python train.py --num_hidden_layers=12 --hidden_size=320 --n_experts=16 --experts_per_token=2 --d_expert=96 --d_shared_expert=0 --hidden_act="swiglu" --moe_layers=[0, 1, 2, 3, 4, 5, 6, 7, 8, 9, 10, 11] --router_score="softmax" --normalize_top_k=true --routed_scale=1.0 --balance_loss=0.00169 --balance_bias=true --router_cosine_scale=10.0 --n_groups=4 --groups_per_token=3 --init_std_router=0.00939 --lr_router=0.00171 --vocab_size=4096 --norm="rmsnorm" --norm_eps=1e-06 --tie_word_embeddings=false --optimizer="muon_variant" --learning_rate=0.00868 --beta1=0.95 --batch_tokens=65536 --max_seq_len=1024 --train_tokens=278500000 --max_steps=4250 --dataset="wikipedia_en"
Below are experts of layer 4 (counted from 0) of a mixture-of-experts language model. Rows are named gate (a neuron's input weights, with its number), up (a neuron's input weights, with its number), down (a neuron's output weights, with its number) and show model dimensions 192-255. Each number is 500 + 50 x the weight over its row's rms, rounded and kept within 0 to 999. Numbers have three digits each.
Before each expert's rows: "comes before" lists some tokens at least twice as common just after its tokens as in all text. This comes from a sample of Wikipedia text that the model never trained on. Tokens count by the router's weight.

# expert 5
comes before: " the", " to", " a", "ing", "ed", " in"
gate0:480565539499456477450438507497562389630502517533525511416588538479508510467541550408527509546501503495446530503496512541471547536589559433436521625558475580529550437535541480533432615463519606
up0:430507407481416461552417513474495396534469509483467590494517505502464459521475578535506582450543503489409538531514535487545553534639439452461502477566513503473444459545550435521531525517517488
down0:480498424431495564481479399471465503560517545514490561627488469488526552471548532522519487458492461518583519468511428529497503592585532323570531541447461429476455384500485514464545501539444535
gate1:459422443510492543455576545494531548522563470489464501503394478538526507490533592509522432564519582532505448507496538475601471507571555573570474499460376512476578371449485430419548494539519499
up1:508493489462460559580522507403594517409415538450509412456543474518428535522580423535492560528518524425459413581502605473446466441466578464472497483526465475456484537532542518577445516535461542
down1:541434545482484493501464453498467492506448488470456522512482463575483543572553529529425531528453510577552506523439528576546490514425630406537460534440524517577433494495485514514615544526519586
gate2:485520507486482427456409564474519517511527512507514510528559479462406520578450586476493451527492509445480401459540605478486438479546422501471470669435557449457534503579455475476476495507482454
up2:523627549511479518552488426470589614462467536493512516456441390521505426403593487450429579455478498527507491387519439478508504580480433595437491522515442441512612498490534429552474496481511526
down2:467459538570484524497499554500456531554442473434467481473586538519466468517512454444507487521520479533538498455582367576552442537466496450476532400540437593469644476548522523541457543521486534
gate3:394418528550560541514471465462563465466457478506443507546480501413500482484531515506546542560543530460589508464519505584526522536392602512462487480489442488400577425439568539555483633542525486
up3:521503548469478480502500551490448517437530548580617479533494544448604519338529460552575436502492482514452444535579516487461398504535433550564451528507510577471521449536481453503534394550464509
down3:485480525450476485520393519571605586459496537509573456446488474478567550450494503552547462596478537398552400564508558419459585541533417573499422621511502531493483431460613530491456472460502522
gate4:430511502499475623500510553462505439585561538532454546589487481507520523477498581566503499537438475468576520527505605480498540431599478495398450461478478506526518516496530550532488475499548559
up4:458565572513467510529425605508570480501519461563584572452507513454448521494490488506486454476507528452463431549493538491496489505521449508536387453525437467551604522447524432407550490509496525
down4:602459526447523498529510527528521507396482450537531461503543483473571527521466411488499528489512563560486495494480535623442508559480523535454553455526519471504502451506480453546619487452496562
gate5:489484398522608546570517540482424503484539387598538482555525458488496595448503541530449530517504519453445463472412456527497483449497518455437557532606472454505429440528474511496467435579528456
up5:498525518549409521536528534444552471478552576416539432422506542573541543460457485469464605507431502589556531610497586524457434487562539565513481495433482521490584472478446519584514456469514618
down5:647514529488471437433487472522526337563536568406465568500537473544495564609506456440456491522446513551458534555510395518539464507495578410518480421432551554529556626510516539536478402469496545
gate6:569488498425386532424495474456416486547538425501436556488468556546543517507417409441562455439476545508494442560484515544533511522455487546561538365447400505522593539581529430463491447442516362
up6:486457555552440516469513538495570476521556472528490470526616475488477590467434453455506438475490529558519549428532590443435464469467496458441493517508502527537514607545339559460500507570486506
down6:469463517494498530500575526444438561524514446492501640622456463539472548580459568549457533478527478422499493429474497461499478435551547478446493611485507470506445421424474561471581455479481543
gate7:565613499477551462472537459528459343496485419424524526552506557533560398432454518457534502528514563496458618376506491488461430487481464475521432464458483410540559489514539494535469521499524615
up7:541531565424488525506503503567515470570455536431431618552548530504519480503553539472417475459519531474480534450509556408448386554431508487489486512566426490537487458504481534482487450525561525
down7:503517561464516595545510522478568500507453496457492563561450531524517473479509547460504583584531564561429614520511496419485435494531607608542421534509468487546445448498456490508452422528494550
gate8:439387482450507473476449500437445503444513623508498434512455513537416555410538501522487479564550547545516493448577494464544538567545506523458473572516534539504536488498491488574547442494464429
up8:521468585471530527491403503450495592515503576438472483535487458544424476518500406568465494564571501469462518550531440479496584418501652493478550517539490465533435501594520485448563490496477453
down8:512574450441505458480595486524544492565528430457466501544462472436568533490567410507565559506596460456462523567476473385470479416559536563494435498496535410479506387475502423644468466478424513
gate9:486596507449438492483575557515554543443500643512541505594559480448488532566480577551532516511542533529558487480488566500515469552620509513494448527544433410427441409507480506510449461500440499
up9:425535503578529553596521459471453467440522429509411410520428522483523503528453483474411488540507599477544419497427529540497561494435577488471528533501596491548602509452453459481546450530511569
down9:497524567509522538512460519565496446541533465473479481464463430413471464494456499507483398572398403476515496550501603504469491494512445503556493463532547588476633477490444450498456474514531465

# expert 13
comes before: "| ", "|", " | ", " |", "\n", "|  |"
gate17:527541428544453477551465488445401446493500445466494485497572468468475455499538621468459413533486556492612531598447548498529567551537560466506435581481555480509538563500395409514578452456559478
up17:450543461440460508462458428540471484484527550539469398497467449481509430452418501493467519455525455563573555430483549501526490490577475537461495464536394517565487507495562571581470469610597423
down17:468505479414511491593482444485416482494445524439581421511484448543433581501457459417539513612591463436603492432483437512480562488469562542544546497568450598408561508527454473612507568513488533
gate18:483527586480561450409458469452402532567508486449492515508518448538455451504525425541441511550634592339547511496584533482498485599417458444438490552509510505501457527492580508490540496461539498
up18:552441486470482538560517437450469462482514460446478530533548508552455458595517392502476442532601571443461572517501526531559461500439453495444541563486546515512422492521594563485493435525525527
down18:487518555473431579550565505592422489514481526460480503437539520490440491437423477473525554547510495567445461517449500491525513569507470515521488514488524420503475541484484554562505547440554576
gate19:537463408341477496589545547509454490511458492476414531497478518524460485474490486506453474494488422500545521502457368479450526474455503513564398555514544527441575465484452395491553575512483483
up19:499501487454465490532553497545458471550531523475387572568424489517495533569497451533519489465479479418552494458510441492513516498505463423498373614491475472479515481532477413487572470519541477
down19:572495506485497535483413512501494571503412497449530431557514466445580542505527471403438416422461488505511497598426551488517505462520585500451482444527517552521451520572455532491511516534477484
gate20:576480481457525470422443497525551563497577520449419556431475574487606496460443539509496545554533484471558460579555520439413506468493615476488519528566450582451499483556474504527497455504408598
up20:503489462464493412599530423514474560488507517471512470416443592496567495451490501511444519591456483456552432511534569427459516460471587507526542511421488578495513498553462447537473490491497585
down20:485416569538437496572550511482496642447548560495548489383470408480563543510475506482513562530497506512523558435571540453472502520526475523468517515528454520519471525512453522437524510490514534
gate21:458497466483440436495452470462479478509533579475502364509585532468457492509493507497432559463513525422402557438509431503485498480515486461540485586444460577497552524521564494455526513526517435
up21:608466496548528460516463439436545475550506465481496484562575550496540528443538537412501601498445543561496461509575487586478481441464553485452495612534510564472559498462451463428527529527479438
down21:543468428452550536390461479500440344511523507510547473458418475522460492475473513546533505558453539438470497472428538484521514498424537410495622606563483425479503455489527488601495513402568525
gate22:553524478473451547350490486579452430450523585542503469568453521526567556508527559495506543498490421491481536473541453500472514422474455464522505516480524433467491542415500421486556523484511556
up22:467588599452542495559588479485448510470551557427353511536469615521498479447506506592467481514514557524474453590448540602477433474452488552501564465540486570546503474494497559548468523535546608
down22:431537447407562479552423501519510521512486495525511456529374606566565472475548479540469606579465547521491536521534525494471487467497567466447519508488482520607574510367528605468563591493442531
gate23:500490477565465535447499469582554519421494533445500492537446525479546401565492591527474467428515503519439478476489518496484504382503489551497596461544520493461575461467461610518451504462437464
up23:545541482504428496547477503468453544545505527528569482518592460375400562513571518459445498629429532502455529496457496387532486481525557474451508526452433492511415554471524500489586580548483421
down23:487427524500498501431577498549451417541442471479497501605425481502637491463570516473536509475544481472478539571500524576542441534468459423601472552430441504606532499531465457538502453424500550
gate24:534498470526568498481505505547433481495606507476515506449379470477622499539495497532469557505521474513375554542453426571462535499557462404538446543463608492499478471452493546452474522561445397
up24:554505525551456446491478505565609486520540507452559523497449528446556431504555540513489588413582463545490508547560520553470525492458501466489396541425466559536541517408474509450485512569563459
down24:517508470584543444426532479486543546404527521408535453572515396412428524472519442423548560571598428454468473405451565398533561367563572445562500508496517539561514496471472497505402522574462494
gate25:333521551569586501530423546550539484435501452432610513529495503594411474446411451490424436554515509441581444403500501484432464547533514477464418547496536554527443515461503435469553431500496551
up25:483537468470586491464436527580520499477444513463568490522434438502521454550433488537408392458539464456666399446485512471519460518514509517492503486409499500544466524479589541525518497547496474
down25:547455455507420527518412484552505456597596580545536512510413466449479465612592488470523400482483486602542433549586500509462466465474490540495437407531417423443496514520490478457549515517540561
gate26:487530512502458469506541583572485555542479498491437543515520541533581459553469438505432515577586452581491460523473446583544418497408419536477459435447479445545605529446475503452666495443402503
up26:497460479452499507488529493585515573431483448552552542556485515541459550478468489548563493462491450496565545490474467471540451540556551474503442601527447481452378439544552475471464425462527551
down26:503521517566490472445477517470540460484488461459599489491498467344543461513448489505436538483504503605521521540575501601495460521486472490615497495359519607534512478448506472450469438432517484

# expert 8
comes before: "1", "2", "0", " | ", "3", "–"
gate17:587426505421446552487550513460542533489463485487519501461497526562514436491431497506617494435515478424440554466458557538572510518503436460541522559476453568569483461477572502551524565449509494
up17:467507513612496475513542486522476492441486527521547410482484507426525522444528552527422542624453575602521520505628515503443439505518470550435447527565604423481495564537461609477451473597521468
down17:465478574518441509528566486496471555464537535466512555552441483564533512430585494588508508468496540508547461483449536561477552526532474475497460469518518527557504550446538425407535434552512541
gate18:605541552462376498523518480444471539569502414530508471451427410452510486496564433486478461457502514502619531437454457585520556536554571555435538555489486573509534527493485378527480493513494559
up18:483467447559528534477495525524464484532397563482620428564567493510528481507415546466480505478499504444422541530555489441439548571520496448509481459536502523463581515463433505450472582505537528
down18:562557465495527468443533578527429535482409618594547479549458548497438444549527475527529515529425500496616517461539482508434421562488499406418437491554406534548480580467492448525522556503493534
gate19:439498590555427461533437502485514476443504504463467492458469543551498431475528465606556413461430473564463527536524534606525522472585471509451481484450421515427475500393387423474576503557479420
up19:532457550534440493459439461507421559536520514496611456475520544467565552452520496490508498549500541506509518553483566498562622575532534508504471593476547477467521570561596547496533482616542417
down19:539487430567550533470503413600526474407419521484494485456557491445538500497338524530411539528491524491576462457459494509481617507382452563521494539576518521520413459549469502487500468502451554
gate20:521511378471496517614394480538544502519593494497537515493516403458516539475532515607351492441556540505402422429498485547467535511592476582490520427505454505474494413472528481515533416474496476
up20:510528514578500513467507544485552435554464518509556534532501477501457417454551508530546399448497539557491469435523529465599505427508451541493464510486439485498417562532483546446441530381549426
down20:423563463549410526528537569526479400500470433596467516445460537568443489486571510467470512500497527580522498584511500454570384450394546417536581505564494506529534592503442536463501477553489582
gate21:506501540431517618541526527521551468549606513491547505514426520531619518538470608476533510550501524445460582501498343474472492603558464505473469444493534506523448479447426490555531419484455464
up21:504535551477535574528488507497520472596574469536546544502513557560540489565465549471563533504555515471493589478447403522556552570502557537454525480496500552528367498419481534583524425465405505
down21:490528506502544543532521527437410511516502411426408566474493491454557374417438533469444485481539460529426508444580542617463489601487439420488456540514469504556556509434507434504561575448566467
gate22:435613505433583452509478470503570572467507494518539549423439472422556605517463502516533535448451361407500535523497440432448533559503503499561495481434424538495523461564572592606517568493486569
up22:512416604489501543515413484491509542452463455597425463449565567572479531520501531523561509612458540572583441519456573499425465467553475550474556559524560542485506432478487481419514538448427470
down22:464505429455497532509450519456533502485421497566567427520414443451501500557522526455422446406476534468424504515543471581559496461436498491403457566452592484382477490472502533513462558519512447
gate23:488445522529448552481547413497528496563459532477475493470544519458444459565551599485563576495502483451439403412394492519551456471572376547428542543617491489433471431477452513500490486484534631
up23:403513575426538535500536457516489515530491512445493480540464415555605558575507447491415489487552486449548447528419510497476475490427464490556498487523443455444451553588488495545477503579552445
down23:481491515492489504573454406482555461577516454496439517524488517472538481494539482519577444535557535507467555520584414483497464506524573452454519467486542471553504450482472537577492490485529421
gate24:429558456482475367496529436559433554472382520439510458490501480477529578580457426487502459481586502474483494567586451477517411562494443472491480399410454534492542439531511522512579465503542459
up24:543444462538498492615437485488531454494484503530555439491547547474494566596559435440524550570540429428530562483487324470490545423447538477497530561519432549518515568504475518542576519502427510
down24:447513470523519529485519543468508549523475455582551470481522508500565562591458546513605508512577409528527523471485470572496481488568462431433535481513536474472538493569541420488459578509472473
gate25:543517558523500505558585460531606625453548462479428564549436471537589469459561479539451499434418482449445521510515500546527491639464523401459503535518492486472506422457472648545477571538446393
up25:405427453513494495455525503526476566459507489484542501437472527578572516462502420488413497464483608497490477518488535628396445558530548506450457490560512547492492507476439473521461521444472431
down25:523504518507635432502492433493513541470547540473416453429451454537545520511473453400336499532508545503532441475534480523428616623431487481501426513497560484477513495494423524581552516448552526
gate26:485531589517459537447509452488513614491460454568346444546566554499579482529544519524508541498523536415503577469453548536548480472521503501520442553531487525498534492458551490431484527472475542
up26:512483409538553508494461530591498414521481537446529546446470423340465513529503502449454466511543519567508504429486476505517536544484421468492408427443560515447578495482486477516511506494457433
down26:508604544540484442550488574521487477519556484504487518453564463398486514505478452536640589584484477489480525532454568558542371514494505380437451501427405544428546500532404411545511486452512425

# expert 4
comes before: ",", " |", ".", " | ", ", ", "–"
gate17:405463493486501506425489502513498472442530501555561544478451453474421489511462461482489535494523463433495491395391514534471465508601485442456408517469528467519498476523528444514481497508405468
up17:560590444585425527567579558455538506545518445471364416487472534544559453497532559555462416471468497509527473498552428441538547475420498531534566450477501455548562527499452499573504503468582536
down17:465614467608422508427458455544540423500513536501435655530380583461502504547598446430482389603478585503479584421561464434418494447530556447518490452461510502533497522410391446537517425575507465
gate18:441548478431487489572608402529493513431533511483545484447431564509462561493587582495518496502433509603481556552541545499452482453533446518574629460550492497347458647569476501503472499508539449
up18:561442550454481544409470548461519514536470544561490509548492464527533496479506487451480521546496432354439464458503517477520530528496509533471384562466502497701531417491473520537526519489517519
down18:549484484534432482528523496425524511613508501441490553505465505577483562534473461529471461525494456533501537406489472567478431470496592487513517545509444380451602537518471472579522403485515576
gate19:378410480541538391486517502576453497438398437498351449472476598553470459473528434531504558482473494460450509564473537530479498533533358434541503548526456563514550474485512522477541504473537478
up19:367413519541596415414517507484447513503414491494454445500565487511453428474514508519458543484415456470494503527505546570472457512572370434481517473475486480490529487470519525586509457541533481
down19:517432567472486478513487642506415587521475555490410468432516563411413437506574580509528576572403439466468532521544514437608532569463522436545487474643490463498511533491541553472596470544478447
gate20:435530504471491447507544524512593437474548465565459471453492493517480512602426480433465531643486472525538523473538429477439470515536529522449539456521433383476492509466453384549591430575462481
up20:513518509504491543455496580518459475573527486464444411518546547493567559443545471471465439528548523410526462486527435590550486460524557477487511428607474548521533519538488595517501444546472491
down20:417488423475443466487611438450483491551485502548531564504546435460499472534419543546444482529589405470481570528517507438491468557453473511482473547492482510584499621407476486495509458533511510
gate21:440452513409518480542399523482517394528575469468482535607501547456490543567529474470532448542475501505480583523535498459561488506410500542458489448505568510448609641597500574471509422460471491
up21:493475548366474485532558478497535454524508516475526507574504515507419522594530463393514412513586457505569529517550529491542494507446559542550464477514590424505513559510532571460564440503523487
down21:418456457506538502510564501510488488546531511510457590526453502501436492546460480469430599508527554476540518499492573516545395536484456599493468369561521469502425488486552505585616468426406519
gate22:430486532426502451531547578552614479575541529549536565472460522500497528533553431404570505522521556579483461487450403376523597459597492572514385451459458547449484533488487514508515413498513555
up22:447490551566490511530508555602550506554513454471575613488375491419524486534523561472478515470496490459493455338424554456612579511532478542400503478474427528496426491456478524538474608458539478
down22:540427483454395507576437571526503539364481457530446464521554485546551520486396510579505523512455545531522467516456479502592510589509491483415508573464462614449478561527459481377474502462537500
gate23:479461502532427507494467485477380479597527526491470525426511517511497441530507478436422606513576450480438559451576499574623514507584502535468534493520574473595528550604488458467541590444412465
up23:523508519508481490492579498567551549507384522515519537493557540561458519516489437522378522496504445527489493507493463452423519530550518509501500508442508536481453548534502573573447533566591468
down23:448536501562436487504384468493407551554510500506468459515467483528483537460517571536439511564512582454525445441444489532556518487563481454427584449459469516538546458487555515519483493490469440
gate24:607612554467528463514534405430491554530443614515486558553552552497501411458430433469486524516481557573532453448545522494511595471562469491514482474516502509479482492458512490542445543521490452
up24:544552438408480511621454469456455554529443536487532524486512520447518428422496476517486603441438526549500467503471499443488606470551592499525440468508567572564494442439473522535607498508503547
down24:568526583514573511467453492529534468514515433537500473472484570524436492450481511481487517448513429497427404533478569457440524503456528562491549519484514489585473589387571568458517583389560418
gate25:457616500500446520496502436561502443521623406400520462521584435493455564523442529495483533496563519452475532456420561450553361586515523496538531497520448418493420453482423435614509512471545481
up25:480604463581505462506488463565534457543472510485606480488456548443555545501508435493552485543429483571493376536469455528457438398498593571484499554479462545447479445562452510432425436442512459
down25:472544500514421454512541464563431462441424510436444409481517515519505468472490539451449548521472471568377533569476531515448401498457568473443511458472421509490506472504455510541476528536520652
gate26:535500472520516488542517495489416478553512615483494479452462441551445426480479475497487486517536529441510558378460413612473523455556569478506486589585465447498487477424595429451523532526477517
up26:484503539455597466504462491540423491503517406613532495481486505491453466494503467400584492504560511449518595505513352434496495586442538555591523506625514572436496531528551544560410486522585489
down26:566506562408536502410541556452468462478431468445472439506508554505482497437556596485488520424570592512564497476547487567425525557401533440400572501504441447547451418505511576538487521517508528

# expert 15
comes before: "\n", "\n\n", ")", "==", "=", "==="
gate0:435547601530486519499541462608488451464525496441405498592480366511499525595503480408455553532474527495525461398491439475605586501506435579456467518536520492451507479476533464524431539544445411
up0:461567554496487466455512464467525574577476488498482504471464575486478464558557472537546475440521497531473546566529573503507468529577537562498552422503530434460467503623500489499493508481496482
down0:513472581587505529464615510451589478545529464456559551517537511452488420466433539480592509503565470505538472540422522416502456542438451477502492475503492517612498502392462451468459470568534539
gate1:599503529524565536516535459568499446520528428486476456469497477607527560546466495455472508555482512511427567492503489531585470558460552523518462364491465427564544509526520552422576436520550489
up1:519495474495530542481573489499444508549534554438482511479572536553467589568454452414490644588550526524526450477592444566570467480534442570483420478571482448510465478515531458440494443461520544
down1:511421464509481426464488507554544500543437494483489562480489460554557547528453526473557497490559499508437541555589489500471498489461578555503464543470501516605553499495487461525483524479500523
gate2:559439498552523496568538395565519489507476481456542493387590474484545541542470514520480546405490488472417534467478547531591498501588500426581485435543479522531474518498472503482550580480510427
up2:519486529600405523540574458472555524458430544457511465486608422462508524452392457550458518470560524466493618443507504607524580535551502484518483433527496427449484596390496483494446526550480464
down2:512416533446439502500463485549575489437443477519425512441472484543437498498515439531504416539519454475450532412561507528487514503520560522573505399485493519571444479467448480517466414346494585
gate3:471492446498624522489519473438457426488512465567508459561447471426487548528530442487428516547449606478496517496456479643566549545428535497567496480506617486546552524508511504522516539508499510
up3:495552486523535502479517460368522506442518486569505522497525535458432488443568460529370548537480602455479466442476494588590511494455488467513531424517613429535506534509540487472560526512524575
down3:550374426517465504572495503466450418491451563513509450509452525575540521469565533474510523441521470485495453482467495486422490531439439495671594551522460498475598530480561440471483526539380529
gate4:588450453580512509557503450557582502407504456464448558602501546395508469479594573440589455475410520505508525602490426496528538447511578456497553514490493491471529565493473446368586436544498575
up4:430491559396488454476474562469417486562500542476502398442537402609507586490411462524483541547543521495520509402552536476480520489472396491542492497480558497475467473525477561589462559483546498
down4:424507523481459516518530519480460516468431538541494463449523420485475584511550530490539507460454522473557489425445507450486435456496541419528500451598526515500419417471557549463562434578493518
gate5:508494435572554497504620462461492484459439487465574536544497508488522526643489574577441568489540544508504447495504445521508424392484453492494407383561485568563510455415495521587552483530529487
up5:509431459462485541490530467520501388549526516495498462372548500467556529537503472493548520486498494460396521565532611561585562594534561465476531500424539562491507515493454483486404550512535570
down5:535620530510444517414547407465515413569520428433470492479552514489501453477513541435559467437507511555433566495564557474472438449442538541529482473391513531490481534521515577604486477546483487
gate6:491547504526513505548571543578543403561482583570516613468570519560495649517486437547469440475520484525508499464500472553507479498526472524538551441513424589558511492516513434529492575546456434
up6:482511528512541477461464590469515534463587421475511394576496465479449424483456581390541518568465559533499513583477565385473478431491537558448449534500581436406517599599470465415566478505437581
down6:563568387500477581461563567544462538493473533522473450549589503494498523461551522569449552417555487522494485526496565459555534526513523476435541553421487503460453469528380539525531495510458464
gate7:559483499464488558533596525421552477487415544488460502498538480420501472520439445481487569535542499514489580483454505521449490500548482463471493460508568497471405396425493499496467449607470498
up7:569497475514531575510612529480583482480449553504470493445569530446480521543492470449484588520520494532467554459529537491493390516545486482427501468591560483456441392448486469469433449594478490
down7:454501497475478429436487560518569479643532497458541502442573385461546459441471577490588502464488503455507450577474377493488434483566446522530453451424483500517510509544509528455438487523515587
gate8:485532538569498521514476387585506430471456472481468522463561549553438524507492498455531494583526478589441494474464517564456472518498431492483476543472546505459483487501503471487522500488426437
up8:504418404478492522528531629389506539574548559500522444494456500421488445506427440516567576465482545435523422476483446463494528486495446574501495478485459434555536461532477476458539512534522589
down8:491439496443555406547482506555513581502528560362477595423514502600595461582439472469488476489548453522551457560450529482404442415469512469491549508502463570543492490570550525492503592489518533
gate9:455480523535454476520526485485491528555578559605484499478390434476422408514507583526497516569515449535517569410440482534566459522454516546521481575520483430448380549557571459519549559474568438
up9:523588500532476474411485465562539457416420449508497529506570565590483543467466499579524506449491573438567429516513436474538502514508441488432426409503523594485597522469436419365477392491411528
down9:549578566401485413580483446572456400503571547580585515453452558432561499445416547514403552541556560499519581473453645439506481457514448525475483423523570513530475503527514429582569518492459562

# expert 3
comes before: ".", ":", " of", " and", ": ", ","
gate0:480501471531582490431503555474437468521413579570486470468474523517465463436519487518481530356452493540517474599398546490522522502432496570548459521525559536529475520530392462414548499505583531
up0:508515538565550602561483576538475411592457538650447509481400491457519486411499480445473467479475547497490565432425461527510521529606509598557496499454440482591462494497476432372585515479510570
down0:497538468567558510438557494547506488535583456604487508528445522519522555575455530458400530505496467566532444558489437563523539516526489524563526460575486513419570489486485413531435479494543582
gate1:471459569497495508501531546426434428546529425454530472473521564479502393384453450498449484490573531455554583439568547488516466462493519519529552456491480521420480586447502516517475551466468423
up1:446582472479534501596454494496506573514533557491542491551426437463521579614580474472543451442524497461552442517429510537462582577450374453483422549557432585540485443488536601464562469426590483
down1:503551533508514447536482494493447470602496619578448474482505553475520607568577617470500504565500461476504521494453494511491530486480564517500453545557467497627430460508367535518391501555558539
gate2:511499524479483538552415422431479439478580464422511521480510565447482482500485459557522500479397496465518444447534383411526435480532517562574549586465482454430539609441472480509511427523446497
up2:464518458502497495404592490491441541523431496590510525497436525466520530477530495605444521522598460477531615515504559595484533570372544506463543501560529568576493527467508518446464551450497425
down2:529501500441444413381492551514511488483435486564526539591501483481465546468522545496486528496505460534412552504487505488527546593458447482537553441516465490520490506524540522550543509432433510
gate3:531481481581509520544479519558481469507548490467491449536470477503444490487538552580561459528472481494521425520396556437589485533545524514510483459562469518484591494586545494418497452546549504
up3:481467551589488458537556562638437452594519500418575474446485472477454501505467465564559485480501476437568448494535472484570442520556512460523450487508480451470512478597506429446461568512594539
down3:451458490590568525512414454542550402468532558498444568465452471548521417502392427541535441548544536519438521511528588524456487549575484501569505519567468474498469563499409429538558605413546499
gate4:492446542497552507534485453551544407488514486517505499497483511448536545490393567447438518586539617461457560435464471507521491485534507450490499471453527450491613485503561486472627467478472579
up4:505544404476353505443540569452455558493470465547496478434489554430496552499549457491616497418444469552519476624563544521424541552437486541450476535530423466504511590525471600444481559478531457
down4:589578487617544531539485507498455462534544451504493470495461560500547562445534520530524420539470550503473500554479583554420512549530508504449518545468557507510546474480584520418502457424484433
gate5:470482547548461445451519400506502496546569612622583457404487466607532501508486453525508574471503447563591551489526534550420505506589473506419426502488554524504486481476417420485543504485465462
up5:420452447531420567467536446527503585548609456623577395499589425497588503493468486470516554586555479548579462478445551521452530436618431587497482461477472534590568463493454495468526482583491511
down5:581524506506558490512523640586460521484594506523506449536400477460517460512526558449491535520413439511438490448546460398434615514506483478437555548529496468553397500486495538567482468566532511
gate6:450509525503517534551529472506475421568456478498422491564449547479457504495587503504503559536453510525434580462599507512436511517465428508537469515539481531462431524420467525555472467540579455
up6:473561444491502485492475529505470537399465520472519553426518484542524439461434485606488570442452592488545445459556428426521533535533488384513413504543491567575477536503463514448498531415462451
down6:532529397486539542586526566527481530525545604528561574511437492418582499544423544466521527559578467480425480509556541409489581503468478457441456634521499510518501538590496500551491540476466466
gate7:471471482565527476429464494438559523503512511414554455553664519471566465525413568490476459509424493462460402589427520519434495519552447548541450528478492543409578534431534529502382437554561484
up7:454534484579488604482470496466442558496463556462504425433583499532442381469465485526592455495459455523594551472533466488543527503570485532442466464425489577519550561531465508495517530535417418
down7:430358526415479501444459567458436473510524458531538475496548484500495583514408527503533378548521446520499467495502583434394454549470502502528478473384522444501541584394525568529456422538514474
gate8:529490522521507489434532457454504505490617510447538551524491503510467464496405436456465439486442560453460552494537545514463525481564507578489494510384458451410514464566528487590495412500454475
up8:593519478489475495596437476513532506388418540529567518444514443531500518546513541525416563396576463541504392514461483488444483513517471463481486503619490570508507582462517563523458597377631517
down8:475487376513489511558516493562430502477429588419439541450512570552390526432393514521465559402460572501506427540578524507573491536432478517523474506524420566585555567543458482485552522449522569
gate9:563650558563434551456426506456444508466366584517409561457451493508480574653557510460567533535482521519449575502575569478454495511492463499457547459458510542553474485450538535433508416518531550
up9:500662583457418551459521557453465489528556548558452469550462505531444448580442522536513452499482533571463503532498569470500482508568477464497530412449602531567560462497468492412526441489576569
down9:567535450537439472486527534496548551506487420565492531452460529456390451533481568538576460489525505490506495460510464502501505492516426521508490555487484465531483507446382432490542564499577489